{
  "n_layer": 9,
  "d_model": 192,
  "n_experts": 24,
  "experts_per_token": 2,
  "d_expert": 224,
  "d_shared_expert": 0,
  "activation": "geglu",
  "moe_layers": [0, 1, 2, 3, 4, 5, 6, 7, 8],
  "router_score": "softmax",
  "normalize_top_k": true,
  "routed_scale": 1.0,
  "balance_loss": 0.000752,
  "balance_bias": true,
  "router_z_loss": 0.001,
  "init_std_router": 0.0157,
  "lr_router": 0.00133,
  "vocab_size": 16384,
  "norm": "rmsnorm",
  "norm_eps": 1e-05,
  "tie_embeddings": "early",
  "optimizer": "adamw",
  "lr": 0.00188,
  "beta1": 0.95,
  "beta2": 0.99,
  "grad_clip": 2.0,
  "batch_tokens": 65536,
  "seq_len": 768,
  "train_tokens": 367200000,
  "steps": 5604,
  "dataset": "wikipedia_en"
}
Below are experts of layer 2 (counted from 0) of a mixture-of-experts language model. Rows are named router (the router's row for the expert), gate (a neuron's input weights, with its number), up (a neuron's input weights, with its number) and show model dimensions 0-191. Each number is 128 + 32 x the weight over its row's rms, rounded and kept within 0 to 255. Numbers have three digits each.
Before each expert's rows: a language model's description of what the expert responds to. This comes from a sample of Wikipedia text that the model never trained on.

# expert 21
Place and nation words
router:150069000174143081101139095152144120064145165088127150178109170134055091108138120071106098132149151119111105190146138129155097104132117112140123109153102131097119112137114151152185093108217157112107106120135103134174124134170105108150153112187155157149148134128102126165165112087132107110106143148073120106173127123140175144157110150183096105084131157149113165114087196181184157099133159085125088131162175136106080183128151107074139108137128097145148119074204144115109150121135127104067153155131170140139152106158078097158119113174121106156145155108106091197139123175091098150
gate0:124085140121054158156157118093128117100161204137091102100087119115100118094158105103111124105106111137083129072106113134109081125107137118117162109147112077110123136160096101118122148075053144173128182123117149139114115133114129092136119095147117105165083113118103145129141186088111090138113132098153046128117164131165145148044169222149140131143086131146141213108194147152118140131138138214192117085121120103104096139171102077078166118121150184068136104073169184146166140162143134155117150108126138138118136172080137140205130082147194106139101126166147075106090115161146115119
up0:108168145142078135092175116165147118175151132193148142125083134190160118111107159120150163142099171131111113164116093156114106100081153173160093148116160100177144098143139076129146091139109169170160140103165084147112121117151164129098079161142133111158102133085101123139139098085132120118165123107144149192113064128104120141146088148087157099116114151072113126165118109175073062185121101096196151187105173180131225112101130093175118128130125160148109161143086133086168131138065049152148109172116091098159207125126138084177101162167124115171158168142120163149165100104092088145

# expert 12
First-name starts
router:119136000132143171085157128215148100066148132066124174131092137150092112101131112092100108145123121121092107223130130121160111089117136117166102100153118095117099105159093132152197097137169148152095126125109117137139124114157108070162146114165129153174146120110063140114145120096118087117155101140102117123146152150147156126173129138208120135110103162101103150111119159214153126123140109106129075095160164128127105172144142076105131117155130126136153122118172164130107116085137155138120139124135167198131159132153106097151130116144145109117140124109074083175102136139112093129
gate0:179127142145128128077133103155153111198133117104126128134139149114129104106100130066147048118109070120095093093157188165133155097127170110089111138120143103165137089103098074196133111156093060118073177118173086088162130127131105140201186090164087106097163109103100129096107166111152126109130135158133122124139135149140148109189213117183099151139091145153106148100132137138084081151189085126121109182131152161077105156150138103162209137113107142106115158098143102175201111112151191160121059093129160174109118157139114060128129118096147132178094098136140104114118137077094111170
up0:160107062115134137136153122000115173108048139159158129158108155143143147135152148189026152136180174085190188123150098121146075170144070141132152111140115095116165176152137123096102126123166194138127112134152174173152097149115162192104142192091146149128100118137146109152123107088116125121106126175153130123169102143162134099100111118113126123135103165138119113117113120092164140094089119139157138129134108113090128107133142124140076123144124100130116119119093113019083152139096064130116160118153114135176144130121153220177116144125093092122114176119143166086127152142162193108

# expert 9
Header and list labels
router:144102000157159155069135072116153126106149162079096149136095153123076087113147107099090088156116107101105086181204108125128084112101171149136112104150125100126084088154124147142143106121171144124081093153077090116131097084161089105146158146173151174173149100138093128145134163086131104097121146151105131120172111129188146164164165182165068138107092161127114144125131190193157149096149137083143078098145142117062143139160095092124175074153179094172124145097190147100078098112179135144107121153123180182102147106150131119153116097146095078116123141100080110166117119115118126155
gate1:178078114175066113052134149177160128116150163173112080153130123159132136114083085116111116126144150106070105168134174120043149140162123169200118144186113115138155107153110111150170127084076076109101103091146088142156091152102136159132156157111141143116167056060116099149165203104107142146122165121153143106167161075139110124107151125124158130106135141158058180134141174155135140120142165142169114111160188124067090138098152106100143095200090074098160146107124202116143107112155112139079112186108108140139126108186138134152123167116104058166125177104128116138117137142074141141
up1:119187189106120154134129129130161128141147060122160157129102164163170117126131128101100085183111110132130111209115143184175100127134132098103128133136084050162167125093122102136125176121136111146181159158139135185140114070141090070140181139102154173102139131144095088132077174080114134116205083156132143103121094113128168116126145094118127165072135137130137112098155152131101144116121015157115116097122153142133115131111169071114138156090135192089164088167132143132139127091140118065132091106080103153147108163117139113135120106110161081071176112245104095092127115136160142064

# expert 16
Lowercase word starts
router:129127000145174147097105067132139120094157155100135148148127125128103086076167137123090094189130124090110082171187145120106117098082114140167086118133128111133118105165096157132170116131135143098119103135110079109165106099184111056145144104160145205140167144152078144104129131099132142096161127176114123101196139127149165148154133177225120163096152162125103138087111166214095129102156119118125083127137171128115101157125132096094165074151128153166161151111164157098102096101132126150093152137143172190130161099127109106128147102134081094134143138097125116146098119179121106133
gate0:105151142132177121145169162167161098140121162099117122045140128166128046167159104127142130126130157109171099060159186079102137150180124150136125139113124125103155144168097118131122120140145131149145161134173166147176117116209110070174129124125089103086105106134204071115143155109198156147099105140048153076126157175125161143170130192120099148101117107161139184148168150109142157106115176118145132082160116151167129122099177160077078123184149149122131141115104173114107115155141154137140159107144054149164129132142087166207103117160178124091188090156112155102190091134134103148
up0:151020068139120110046156083129111128148168113123205113165094129158111172130082177126112145059115102150117113179074089084120160097085175106095151132178170124152149103139116167142111150085089114110064184121088109154113134129110155118106162172115187146151123114105045132145141166178126157157152145090113151108132136073167148122151175156077116180079118160131136096132127189125117161117169066139189121143151161132096177194102129121150160079059198117135116101158141079103165163145151140117096083134141144119113155158144123102108118137106129121135083124136126114142150159142152151128